Experts of a small language model.
Size: 9 layers, width 448, vocabulary 32768, 96.3M parameters.
Below are experts of layer 4 (counted from 0) of a mixture-of-experts language model. Rows are named gate (a neuron's input weights, with its number), up (a neuron's input weights, with its number), down (a neuron's output weights, with its number) and show model dimensions 56-111. Each number is 500 + 25 x the weight over its row's rms, rounded and kept within 0 to 999. Numbers have three digits each.
Before each expert's rows: "comes before" lists some tokens at least twice as common just after its tokens as in all text; "gets" lists some tokens that make up at least twice as much of what it gets as of all text. This comes from a sample of Wikipedia text that the model never trained on. Tokens count by the router's weight.

# expert 6
comes before: " ", " \"", "s", " The", " A", " New"
gets: " |", ":", ",", "–", " (", ";"
gate0:496489508492495463490476496527533467514491523492480522515520510482481538508525519511442467466454483497492507502526526505508435506465487484497472514562498499527513509466
up0:546540474482500503481525476534505531474490490533477496485491537436511485520475484552468460496500482506496502520507510482491485483500454484490484504516533461519496492512
down0:514478487489464502467529523491496505501446518496511460504524528450492480534430555483466521481539475479478498490453510510483481484509474513502508500512500508557463540499
gate1:503518505516468478497539489494531494551511524500489451540512505484506517492532481482479472509471499489529479497462498441546475499519491550525519518484489516532494497555
up1:506513493473498507506468503509503523525499519499526507479476468491510483511510517474481465501513490505524519549475472474478513502506512538471493474499518466504462529517
down1:471527561491504502483506517505550496493481514525503521477497528544509460477446482519440479502505489530492494512498496467483495480519490544512501529523502461486515533499
gate2:478501491485467537489540540487486547466469519509488488454456459505525449510491534495492486516502514494513516478457534488547515450517493493481489469500482460496500481502
up2:522518464511529492447454498523462456501541464476496511522524479522456478502494488491511485520463506504470507484525481486505481512538524444474550517536532459513484523491
down2:501505488503486503525540459496500516502478521508455457527521480487480511465489496476505478511485513500506506474517513535525485467500505528510523485477452502516546517516
gate3:514502533496516482473526496510485545483522493487471481520447522496488479474508490513475454448456504494439547505446519498488467516485477499504524525492495489511470490471
up3:503484486494513452501549502461488505495516510509477471517488520476467491475462503508487491509493513520475515497470498550462495538485456496498520526493493461537494487445
down3:497508499486466501524491500435482506502451494508527468511472531487490473486556522506497475465541525507499473464537496573500495513434489487488507455512479525495509504481
gate4:545492522519518513452527493485459475521444485511504503487529499478499497486482569515529526526492492483490499550508437516513507475485468490492497489503503499519523461469
up4:509500520476533513521487505505505522516472497470453512519500516505511488530506472512475457504508513525474483487503504498482513492494521454524483516479508465479462484539
down4:508504510527500501541483510524528551502490507546477542482496447537484549510493544492497491527513481534488421506511515439541503504475470522521469502535514537512473451520
gate5:527465499488511494555491528455476510484497513571491457472518520506515523489542526525518460503527501523522466499487458460476520501523464517481521502479473505489508459536
up5:506501480521516472525541464479495455502495515542496496458507474554524494508531478526515539507458495500512467504527505473497527527513497562522476465499513464519474538591
down5:505487505515468490530492492486447475515510501456495486548481514485486498531505524494514484473509523438486503480546482494496449514469497498514544463514485492515473470494
gate6:480475511474511494497458464525476522510517549495471492464500490480456456515481479498506521526492498538494516478500491463477468513463500510563506492459523541492493477487
up6:513480459470513508495488481475492471516490515502510490469465465503495504499543523517470510470504481486481467470476536524509537461503504489485525472500447503535527486487
down6:497491518507542503461455493455451470516509496486497541482501537510472465464513505479475490489491481520483507461523519499501512519454470506493491537478491488476528522516
gate7:540568482564475501529490437520503529514473450477468489471482521524486467501481467493494517549478489512514470483507490484534511506527547485509508521480489506498462478496
up7:508504527512524498508509479477465481518470516493499473529524518560506492534548519520483496504480508549507477474550490516493502520485519479511450501481483527548471495500
down7:554522493483526487527485496536487502492485468446502511534493525471468515476517509523501536546477566486540473519514486510494507500474484479507478499479476511547508462436
gate8:492485478498505457531517471494509511480560521522489516473527524525499478497493458492488511512492473513488458494462547524485509488488491492515486522548487507512543538491
up8:475482465504510471499530493494533527462523550491535503478509527510544497533471467510491517495518465523535479475465479501504481478537512475464528523501468494523491535498
down8:490512478508452506509468547468484513528478500485497457494474520522497496466557516498471546480478482496514497514507541542516526494513490505495486510526484540507527544509
gate9:503498479492532522537479513498518505488517513507492473510523531517514512447492481475493528506455477527516498503511518575496491438476570532507500480502487482551550544535
up9:481503488525535458494512508483497522478514492503501503526508533534498527515553522522524519517524544497538495517541455502498510470507488478465526562512526507535483510529
down9:528493474500527466522511493510504462500490528498478460493471485512486500513505511501513488503511494529507494497510451494527499534540487538509484517519494453516498498524

# expert 0
comes before: " to", " the", " a", " in", " by", " as"
gets: " was", " that", " had", " is", " were", " has"
gate0:433464444531540480456492482471479531519478477516496492498492481528551493491468481493531485529451511493551480491535551464534479488498526501478496503497446494527531491490
up0:526462502525475529513499514500522474459507445483523494484461518509535461513473490525540522479497536501485497507462495552519494497518497518522527514530493495467459506497
down0:504462525485531486472507506468474465508524481489458507510479520474516499539525538475498458470501460532537466490520501479518481479501487502520487507471536463495498523540
gate1:501486536512455531512505501457467507456512548512502520517489529546467494467488535492488502509446493488546521480484504511472525489499514498506494531479488473481480490513
up1:455523504469495503499500505488494536484517498522500505513497491571485521506488505532518550505470459496536480537462493520483528502488531497509536545448490513483485480529
down1:527500544492486481512506487476551473516526537591507509457508535551476501506537443511455517549460471490461506535494503529527486501534527506470480486504505510508506553467
gate2:491493497543475512498521514508530510523530504524451463482490519518500491501538496504498508479481545503479538509503516506531561495472549512515536456503514513502484468498
up2:503514522521496504510504466495502560519518509510476544514516516454475477555517499474520505499514513454495510483488477528465524477511476476478481552487512521541516517528
down2:528533511514455509512425540486515499494467510514491522484511484485524468546490498440493473502530512520499519430477496494482502481517528519483507479471540559467496498452
gate3:422509479520473476531489487490514458519538527506518490510507485520532475483503500564507496471541486462464508519509496474503543535502497487511481523476499525504493508495
up3:494522498538468500468503484507488477517540517512471511475538491530541484509456476527515462492532502498494496547533513519537507488508519511512516554481503489502494488487
down3:507511526474531514480520483480498481543506497484462501473492533523474497509509448502483506502481418451520511527545505485512512527538474511509496541522563493481477502471
gate4:497488462500500450502570497512499488487527468451510485457486519517511492483489534497553514520469486541573553536522489531557471457482518521505465478487521535469490552482
up4:560505500505513515489465521499505479515505460483541468487519473581500532522469515484501485526522538494462523450496541522485497502505507499506491544528483434526496474530
down4:465506475487483481485523516491494483522504490548509471521546517518506527503508500517474487542492515493498477513491507496493500471494536496475480500498473479474498510448
gate5:477450504526464509503491525493506487522467517534521555473499530491521498525549496559457471492466473449496529502485491519491510524483541483543515538496577467485452450486
up5:540436467507521499510492492470508455528453500553494518482477523538479459497511479496456506483481482460537497529507488502470508481478519474508491480475517523492499484504
down5:487478505521488491443494484509525489494527496446481502515517463474482483506483512494538499540489464491542485487455476529487465489518482499513512526511432471492463541501
gate6:559461525487496437467501528475492530470514527536478521491457492518440497466512444536490488483518479547482486498470500512538515470490523506489507452515485483495487476492
up6:516497494539481521521500502491465480429500483506524522463491483485515498503522497476500492473478553544470437511504504484507486507447505486482471497494478487518477542507
down6:516502455512503480460506499507488510511511506489528525505511485509531502447501488502487546529519508499520459495491492494484481488544500484525442502455558542517510494473
gate7:518486472537471497479481499480491490512548487496481525488528507536465557508483474491543525518562488492540554526501455486530509499532454520504494508545522518487479498499
up7:492484486483477517490511494491481497517511473487494512515524505442503520514509515525463504518493505460516551518481501466530534499529513487472522497516514497503487511531
down7:505524518526506512560482498558544491487499486503514485536437506477487497478484517466469525518524505545534504468482528534498519478505464437507448494450485494469453472496
gate8:521507522491504485474511452475523552510514512432497488519513496538530505484463504488465516549462529500493536481488495553520480482474495458549506491520506460512516492508
up8:505502519481466519469512530450465510475507548455448526501501490458478473472487497458456473462492500535505494509536486485453508511515550508534490522512539503475470486510
down8:486471495509550464454550480478468501510455514452532473535494512482548474470499514503539500534513469505505507490474485480500507506494503505494521494527491480468514508502
gate9:508490491549500511519526489492542551492498478567507500466494498551483444522493476500440467459528497488502448547520529501523529495499536496518545498511474519467482520477
up9:486516465511510452508501494500529518515481517506444481498474530487550501487515527525503533508478455503487466486465490533505511522482512548480562468506514499529512503507
down9:477532495568516521513468506507506492538492504547454568488522474472545488523520524487475503549522520511484481514482528515500487484535482528485519460523445560482514480488

# expert 2
comes before: "\n", "|", "==", " The", "The", "==="
gets: "\n", ".", " |", "==", "|", "==="
gate0:461514516523471508479503512502484513515500473506434529541511469538512507488493515488472483529531467514516504515496473487538537498508486485453490458561494501482507562466
up0:539482482430497486517498491499496537489482508541505514507511496476508482455529493476509489471463516483538487478490508512488454552522509467564444497473516512492485501471
down0:459511499440513535503484493495481502461522470495487508505493461483542478472552495499521512480502489457499530517488508494471503536488518538493488486481445480495505503479
gate1:509517503495470502543532500543469504482503522528509459463487530528520497554502570501510492477505539471496525519477527527507522490483462534500550506471492443513490511556
up1:511511504494505498457520505455473495537529440491492502503501560507454497517491476514500494470528540534505472534487483530505477527538511527488557518494478501501467515530
down1:514468462511486523514461512460456523509491457461522488436511518530471513518566507490512517535516500542559487507489489498472528555551490481471480488509490499524476487505
gate2:533499515493475471515447464479504522511444504476481510499518509487524533502493494518486474499507519537479497480455467480505506508481536519485482516526482513537525522502
up2:457504477480475533514512500479529523486504489506500516465495541505505483538515493492504486503493496494562534467503466475509486494542469490477505520505475507515514485498
down2:516503507515516508457499486518528508500509488503515490514488499508508469488519463460526494496544505486540503500542482452507493518526493503516495501515488503492473476507
gate3:473490496534491472485502489516531509513496473506502488486500488493439493511541455476538477460527485537502489512528540491508554476494493515469510493459563503487535533470
up3:485543506469487468497508499470503483500488490500504483501471477514509548479465514521517535465495493480514504489454523508543507503492512490496513479481477497511491469539
down3:481553510511467477530530492511508473471475518485515518476496516490520503502517506488495491512495465472503474505476538506493472466470526508497557511503501513513457466471
gate4:530474464513526498490520439482476516525555533539489484502498493482497484442465529465483482491492501525480520495518479479513502534507516481459474460533551504492503437496
up4:525502483503465512522502518497525547484479474453533505499518503479474453493525505528485496522481506531512493436512473481509508516521485481457477510564526463473489517502
down4:527486541513490474512553493505488453507479515528519506481470515486497472497515483492523476461532490537498508520534481522497500532518518477529521509530520458503475452489
gate5:547485515536503500501499454509506503486481500511493502530487525521506488479470495508509478526522451543507500491519531508528498512512521492547509514483508506450463501532
up5:456578495482447507529503502504480502524470510541484479433480455522489480505495507508482494473501513548503527449472485491542461504492504478482520514538490503489482480465
down5:516462484469488562510461494518530548490493503520507468520493496475507477476530499507517497486507516523561498530512492500467460503473472541522507491486483508479492510535
gate6:492473487492481488552446512489465497492531530511462477510530467502485478505494517525489504501494512513496465494472488533509505496511454537539477538520524450483490521457
up6:512500516461502470485389468506446485478544491525453507484541462549495476493514452481487500450453521541487517486513486507515524519477538500511489476503512488514472495466
down6:482525515511522481480536513505507512515496511514561484515502527480470533498508473503536491501490458469510534507529512492524473502520520481494470488575460555499511540505
gate7:463489496525504463550507527508503494494475474491514489482481468434492451492511525516498508520526502453453502527441501481487495530525474507515442516503519528449491482457
up7:529505513471463496506534506495532508474513486533521520456519452488515527468506487534485525514477527566476465522494481501462468538510499486486496446474468514475505490509
down7:510519532481473502495529428515503471487495493524508486499433516528492529474518507514522532513496523522504497495496489467471484497532515493515499474483498514521498489474
gate8:491489501486459491513483502529521514490474472505516500548504506485506500512549493450452481499508482503512485549419470490501522504491464494514494496500531526541474482518
up8:530512492497476547494487513536488527540514510483504521503532505488492505483514450487514496521510470456530454523464542481480507477549549496504425520489477477525479473496
down8:516507442497512525509468482468478518479471489518506520526489537507487500541534507522479448453494515476463512485531483531533465511494474520453471535507521476455471482488
gate9:495513516494473491493472514520552510483490543529493532534497517483538505505492516493478483514495480514479444482516489528497530490477445489507484511510481467527514515504
up9:504523491468496474457520499472508551504504541520480501488525506481535483542504513477501523474505490517504490491543469507495496483502497547498511554476468515523507511493
down9:509499536515504481533506440490498546489521468506487554489540547547537509488542546495509544534523475497525499500504492545494562530509538522480533488475470480493506525525

# expert 11
comes before: " ", " the", ":", " a", " Win", " List"
gets: "-", "|", " in", ":", " of", " |"
gate0:508477531505554500499530501492479485495482489563524476482431512464515483489516469496511538532508463532516506489544511490515543502473497505489536450493469500486479492542
up0:522497514508480481522513438505457487508535497507501515537514488513481493496485501483437500535505488479518513492508484470498489488510507497539484511479527490523461479517
down0:507488507480454511523515508516464485517485504517530531514504487489536510507457508497498439505461477491504503504472485540549514455500525487519518482485491506506512523497
gate1:521510448527538528494531492463516519500502469506505540484531522512513476518536485520504526475495501511483497528500530483520523474492526478477473468452491493470533479503
up1:548468470512543477428509495484470476486496474514492440505475536510482521504492529511492479482485466484483500468517506488480484514470513484449492516471484505481501454480
down1:469456497533538468498529503553464507488497528505507525506508472492531481486492505494480528491487481507477477512510453457514540476503470521477560487499476519496490504495
gate2:453455458455530467488442520457494479502490445514538470543542545480504475476501511536529478519508474483473547493535498518508489440496502515536487505489474487535515516552
up2:493492523475540467457540490527463487526493527523503452533464472507489497519496530542527526425464475500545495478519472458478469515461472507480524495513484534476486525530
down2:495544514489518514506482530551543519523490492492466509478488544516514488533514508441487518507478531505491468541531515490564503514538491501483508549515519518512503506502
gate3:561533518476489532503518503516517520491488488485497520488476509510484471556486478503529495502516513525528472530498485495579505528479502525512511540522477521530530517509
up3:548500494489529479481545512485479487480511524474488464540522505504559505533525487501480498508487524499507507517550511513512525523509466512541492523483502496545481491538
down3:543491472478452470506489502537496482477508525504516509488518522488486506466442523507457488521468509486514532491504486463458508479508478520474472502506484481520493527520
gate4:516484518541530491487543525523477432505485511483492525494481506508487527474481503483514488494503490487570492461548529489493527498520498546483517480473482528515568510507
up4:459542496512519509473510504510513526499516531504536505553444490484500507551505481491486499503477543517460494516462478488493522502469520466487525511526516500466486531478
down4:535471531534493485534489475530506506460468496518489500495478533491496508497515494479473483541490515460490440495442513509528533493542517498523512485486494523506458461528
gate5:460477530466496467473494483557481519471491475475537500478482518512508471474459534552539515544478542519480511473482507503477519530516516480496512504504502505503522510507
up5:497498499522502477526501488465484484496502493508500519514513536522493499517497436478504468504497447506552518484530472471521495508512469536480493508465547498520497486551
down5:527540489492454499454485542517519466489502498475463505510518492498492467537515518519462508536536529507503498464552496512520482508514503527478439473474515487496507483514
gate6:500478494468496521538510501519529485486505549451478485487471512512505504471522494522513526499483525514507477497477507450476506491521504505516535468506503521499533526531
up6:520480504478506499484482498507510475519525513500517544487526515517496516508473528480501490505488480493525509508508487461542513464485488497535533547479497523519499507510
down6:507515492552500492471470522486507444547548464505443549542509509468500511480501484512478544510547527504500458482527546504524502458512487478480493493523523474534499489530
gate7:507529506461475549471504495490470508460501478475504503478502470477521527493544472479513527446466514502421542548489495525523501509443533550480499550553512532485503510501
up7:506493493463477518486466544484511516488530484474524481460488454494470520489501512511512517552516496488471480482527496545462505498484484503508491535529488478493572482524
down7:533551501504497489535484539427491536496498520530489506511514487472411473540545499504512450491501517512517493514493513523485521523532524564496476513518490501493483501506
gate8:500498507505530508441479497508507517473552481472448477466521475474513477482525522492474438520518499507512500491465463488492480480475486511482511507434482530476477480510
up8:489519498503548535497522508507497496445536483516489533487548522480482511470534505507501521524494486525549554517520494549525486484495516495523500439488521479480500496523
down8:459526504475522480518548513492435471521500491523496541504492534541563450496503466522504531483453499547457502529510465474485478487480492535558501534507485534506505567464
gate9:479509460482485471511531535495491471448469525468532500513476492456554463505514515488460497439511531496511486477477468505501474475515532525481468500480465458488503477500
up9:483517506474530543505470424505501496472482469478499506548545517475441506538492546466481501565518475497512517492438470493491506516499501480493523509465494506561489530462
down9:537493461484537555550528463501542467497499466470464491552510483500519458498520494501555485522524491472454524497513524470449514474488530542534451506494533513475512482554

# expert 3
comes before: "1", "2", "9", "0", "3", "4"
gets: " ", "1", "2"
gate0:471524501520483539469487507511500480512501554523504490525521496472480516504492490544480480508517495486447537486489495503486491475539533496510553507504462505469502461552
up0:532543505485552523510491503508515479540484532515547497522484507525545497505489493506514476501544500526494488532502479534476524505485508540485504485527519489489563508522
down0:470490507518458485454461516513445478450520523515474475498494494506487494460511513524461506493507494462509482486459524540486530493488492498479521499544561458473497512509
gate1:475494493496483484481507560510497496502530490490512476475503513520472540507498485496501509541496496547515561447516516507429478487494532504480497532519473521504506476526
up1:518478520590512507492568511459492497516484479496515511527506552443514507491513485546468457469533499483500484532544520528535516474536530518473496475492487507478452515509
down1:463486464494483492452483503524488485540494456503513471480528510514520501492515495513506551499519479491501467514495502494502527490460523507511523475521481506508480524487
gate2:539552504525503504498512527458484561556436520493470500522496525503482520488488482549497480535478503487503520509493480483513481508494484480487475500519501493489481526498
up2:464467486485486467512469475546524482470511486522496511502498469503496485503527518480492508450510502515475480507496500502456523488476474503528504528479498493536494472518
down2:507489474490509534508466476481521516501466473523460503476432553526506501515532515499543521485483497555506500495507486459500515497533524498489440499492496541473522480511
gate3:496513481437487499459494468489549494509480487514541535495505502475504484527463520528492519524483562521516486537502470464476493494510454539525490491501514531521523483492
up3:480507499500523522515489501494547537481489510512516498479479507525453484509476499496465514511501502539500459508495523495491457479549452533479453540508533502491498534501
down3:538476449501508521498549497481525541506497510486474499503510517480499513472494496479492477518486516507492477493537541504549493512516485514450509524481535524513540558530
gate4:500509530527474518504492545485535499484489518518470486484505489508465487503500461519496513570488507527497485455471478498499503576474479518510524521516480491499512490511
up4:505512501494515476522497502528468470468479477506488475495514465521489491538478503525503474504527526480495444514472495471483490474499507500532495479496485515523497519475
down4:496485534528530480524453504479468516481494531510454494506512495528454533497500462506529493515508474494498503468483495520526473472503536493524518480474475507490475528506
gate5:505487463541479498520534483479518496506517500486517438535487478508516457542524521529505470509483520539512494506487490467496495484441518503493494462492522473505509510525
up5:510531484529498491535524501526508535522508507540467537534506499485522528486509475506486491458469537546473485574496485481494531513514467541494482480441541499489500492478
down5:525478514471499527458520498489494537545488519508451475497484532497492542503484501484511498505484485554444520472460498541506481470498473532475508503516517563446503488484
gate6:477512503496531517503513472512494545514531512478459505515496492480514473546535551493503482495472471508514460543495530480487484522529483466487508503467550483514503467526
up6:508498531507531505521516543512500471481495542496491510495520479555504523502491511496516522511537479451517434510485501513539506519542529503525515466540479447475523512482
down6:510554460560487505529486477481516514503518529498511485514446501475456480482524519486533504513494492512460502498528473503480455525503499496504473486527507512500504510521
gate7:506523513451446497504458530535500523512514455516526530508493480532453502487531497505511489509497514487456471499448495486491495475509492518532527480498488528489494499490
up7:522495508474504497568535501540496484469507510493505484519485489496505509504556499506509504491536482503477492549537508458491505505474565520517484507514534499501461499516
down7:471516512522525464484470533478509476488461501509462495499529486510477485511481474508501467487489479458479533542497504506471484495511506462467538497568504513512488508520
gate8:509476465534462471506487478487485510495465472455488496454465503515502513510470507529461468540489490471522570499450509501479509502518573516491430473502504495502524539512
up8:497529486541520479539507482501503451487511491515500525492438513510492543503483494543476480546461497458496560494514493513498538484488529501484539450505534526532509501496
down8:505502487491517536516502471550475532489463499460555513493489498474505534493509560475511541508506496494462504488500477527460513525507476475494499478513492477520507475475
gate9:518485480514548517506481503480474501515480468461468498499499517452439522508505465514519509515471463514506506487479539491499492497468540535536474497526532489466585517483
up9:481495554511485540505541531482518465489501509503476497504513534474504505512504494561497468524496478492486526460501457483529518466484533434511475518523510539480521459470
down9:557521510514510481518466482478515511526483491470552521496481466563517478515497496474503514543549498540472510472488493510463489525503519495517499507525512487443519487544

# expert 9
comes before: "-", "\n", ":", "==", "=", " League"
gets: "\n", "==", " ==", "th", " League", "==="
gate0:530480522525531583500482478510584509456489496532501539520501494527502490519520508538521504551506499511509473521468500494498495485472465484526525482459518491503494472524
up0:522457479511466500534472441465477509508496513494503486481534468434489482491484508492457509510523480539478475545496490471500527518488506478487462504513508529558516467504
down0:520459511477494507469520523490495494487527470481481524539520512481476521485512503497515480560499543490489479508475476537445499544496492527494523492515545495441513541511
gate1:489495501497451509488524496487513511507467475554486488487460481491510491535492526499515485473501539487496512505539486470479522471483470496524505493475485542523506521494
up1:558519483571592504520567481503541472526502547460527500510514540501472522494502517480498490519461498518511467513450488462494477491496517514500493531536509543473489528494
down1:489509532511442492485498464443480489507500492478465497515502495499503506489490482522543466500522502530493449493549514516472509478451504511427549492525461478474574513536
gate2:493491462483488517530499504521507464510522497471479462527524541475492526483509517532513484555510459535467505529507514517484511476484538472479512485469490484485513506505
up2:527512476487500512497518523538511517449509496502495516471523508532555493528543496467529460492514495466484512479482530476482522498472496494514487502527543491494534507530
down2:457489550466521519515512498493488492512527475509484503492543504500521502485510468495498490467531476473516509535463443510535580476488545556458492527506562510524519448472
gate3:491484469565531540523518480502517504491566505504530482474528469515509499515438478508488473515484495562501505477520502505464511466483503477499485512528477497479448488524
up3:486499495448461483504494544488512533491490477548515494494507501512510483520523523496490463458544508486478545482493511523510484471494537498468530461513494565512527518485
down3:490441565538451498519500532497510527464506508481507490502489565496476499530525494511485508525492485469484512479481559510441467535533513528518517501468479499493490537464
gate4:486500549463527482476457433507522472507522474466498498515474494490509477540474511535479498462502501558500514508499473468511482478548460468517476488490484518526488547531
up4:482440511495518489505495526469481487475492515514505528490503502525548491462503518514502488501496513531546498559472512502519505507515517501490528497477490499519466499469
down4:521496491531520495518516527481558490469481485509515504492494470489498498486516476504503487531502477506514500483473499540515488537524504473473522481471503501450499494521
gate5:515519503475456484482478496501483519457507514477530537502515532483494527499534482478555529499473508542483507502492457538509531540526510473468539496489467462504508490496
up5:517522497493460458496525463494501518473477491503520502521484461525578520476518471484506521501437544494516524518498455458514516526518490466504510497506535520508465492508
down5:518560494450485496514530500522495487479561542531541508496466525516521497483477517488528481483502487481497491502488486454529529490484492467522521503532502447471511466512
gate6:515534485473481538463517500453526486475518488470531503554494546572499526472538505468546530502473513531457536503498532515517503509486508495515528515494465488500509491475
up6:552519470483469481499531498536488526506484515489461487483477491502498501547471510501503515480488490509504549498460530486531531511468502492472519471498520518510501491494
down6:494498533508518518484505501444546489544515489469474541488500534459489522497502493481526467503524523494511524492512536568531497544495467518503522454518491523470488513544
gate7:541506495498488490525472529527533523488541469502507500521531534517546494496511450495508499480506536532483471530498485487512500541478509498497499432470494491499490499469
up7:463514504537517535530436544491533487486508466503503501485532439522531473520476464510505515476523503545529484511481454489502520553532509524538504490471453533515518473482
down7:461481490531463487545484469523538530507512475510480497509518496493501491498548544509531469493527465483517504481516531521464481492519495501499483514487526528448500546460
gate8:537513500489494512475476491536544504483519489489518516517499541537559496499536501479476511508483512531501484519471502507497509515514564551467465491496469499571490505460
up8:492477488507463496492489476476472463477486510508477526488532465552472496528516505525491496487549498511463491474503495533495447513493516500538476543531542476490442490501
down8:480529492491500479544531521502482521484563500490506565503483521535515525517563498493463471495520535499490464486533536540494478548491504537520500512466509489458507522508
gate9:485485505501467475489515505489523533489501473503504508507497503503506505494530506482503496508509531495529510492486506485535534508507552495518493514530473533539539510502
up9:509503472517520508594501486471452510463463525466436477525507513498528511484483533529479527514492457473487488480488497469483521486484491499496534484477487453459466483542
down9:523543515531484462528515524506486483522495534501549488528474489476494483490496487526485502490443496510482481485501484517471492492505520499533532479497524513513488494520

# expert 8
comes before: " |", ",", ")", "–", " (", "°"
gets: "7", "8", "5", "6", "0", "4"
gate0:510505518560488511518512506511531524500504503487507487528488535503449471491438487524507486505462487492526490489464523530487533470515515529482497503448470515525538448490
up0:518496499484510518463484542524506471537503503537494522521499502521508463518465507524495498525448527511480514485475535552481575486516504475498517497508481492516500509509
down0:499464494486501483479483522532513458479503482484489475521474486494426481521487514472452527516495524494504486513516484538538472460515475503499512502534496510484481474495
gate1:475526454488486480495514493494483497493506491447504501507483460527520529511509472458465491488464461485505484514508515484501499516486489516496519539520469521521494500482
up1:520467534501529480554496478511502460487545493525489489506504505501523440515456510519532447465497504506496526512502505489513490491480498525472492509529457455510507506515
down1:473524475534520527513490540503499469492555542473514466468526520475519517503521482568495466480537527489496551496542494470499519477527516523450476502543500471507492487487
gate2:557476541494424535531508495536413487505544520520508511470510486498524511536510508505491495490518548502491493500525503496461511491485515512505519545529502514504484533501
up2:432543515519520456497449501488535490505495521486475536516491513541474424433490471489535535487504526492505474528505507496519494511512507498509473461461502510467497454478
down2:490538502490481498535508473505476515514497450528521513512461502504497478512530497486476543483478516480498459476518470502508507499495534449498504506472527480503476434509
gate3:493543503521548490495479506559459493499506451498491560515522500470506480493505480505493464518505447490517495462519502480517557461523511485513499474529491518471519494493
up3:508473476520456520497483448476540502503462507519493460504509546526520526523504471511493512500504565535498509513453456503504502500472494485497518519496520535506463507500
down3:494493479472466485505498473542486465491541472477490516520482488470500438516504472522497487486513446452478489493520534492462535538476508561515467523499505477510557512489
gate4:526508496527480537479529457475494486494520514546482467469517490492492515532550536506534477551484527524483506505489464490489534485496475512508509491482465494439546491458
up4:548498505509487522497488500477499506515484507502532427458525503542454504504506539469493530539476506557481520502497514475539498506466515478518504521498441506504507468440
down4:512488497485498496489536453466488534450465517480513500498489504487456458510445484524499495526514515454460451476543509535537532496475524469511488501502506528564480519508
gate5:489489531484510480484535489531465519502487481545504503491464473491508532523504490522484516520529472506484519502503508542534442494496480528531474446520561546462474475479
up5:498492506526488496523517462551499514544461484515505500523471517462518542548514465488504508527476497496506504511511494557501508503516509485504501500535483491521541518522
down5:532519462507558505512527545508501518498520533459516500520539525518485502525517549495522503512537538510525505504450488488543504494529472550535495482527509505492457523504
gate6:504555537523523516471488521555497517519467505498486517508462432495501491530465478517499489511506504520456523530461501517479506558536487499452501487488497477482532510495
up6:490516519518489460523470471497558517549511509544492537519469527495486521529516500504497505506531534494503523461481502498473478536463546506473494548474476557485497487533
down6:497438502484472498483548532487481459485551464465467488496484511488486482530484521495533478481513511524513512492489461483464496500490508496509494538498482520521470546534
gate7:473531500511475496512507501433453471534511474498506518463528495530490500513479524490467522489461503510507495495494506526500535517525471483487469540473499567535546510495
up7:493504515538509481461539521544501494525495499484514496466515530480440475492483520471467514498488494494476480483529492504465570474529522499459506517504497501501568536516
down7:480451506468488497472455501487528482545445498493463517531496490503503527514483494503480544526476471507462500496465505469484508490506479523498447530531508511489506498500
gate8:518531548517501566491526517520512532509500493512519445521494491503509499555528481467449436442473510491497509518521505534473487512488455497492528489489468498518520465462
up8:500506497516480476513496443510561448473531503536486531461509501481515480496472488473526471541520545495532530504476469475512507491502554504457480508490494505490538518487
down8:545515519547494525488506499487462481488467518496510506514516503471494519450494493539496518526460534541498511488494504527497486482456494480499465487548503517486490456534
gate9:512538518441534470516477520494535529537491499539439530519440455479472468474521516494499493484524540514500487481550502471497526529501461500500489499515514461494481510518
up9:489488492493479467421471514493445510515531525505537512522482463466496463510476531510495514527521496536506470468505488477538537483483446485479499472476475469478446515504
down9:449490463503509482545505479493455490464461490501482529505446507551481540526472518502501522491481519531546496500509499518456534529492476477506512464479465542485480516497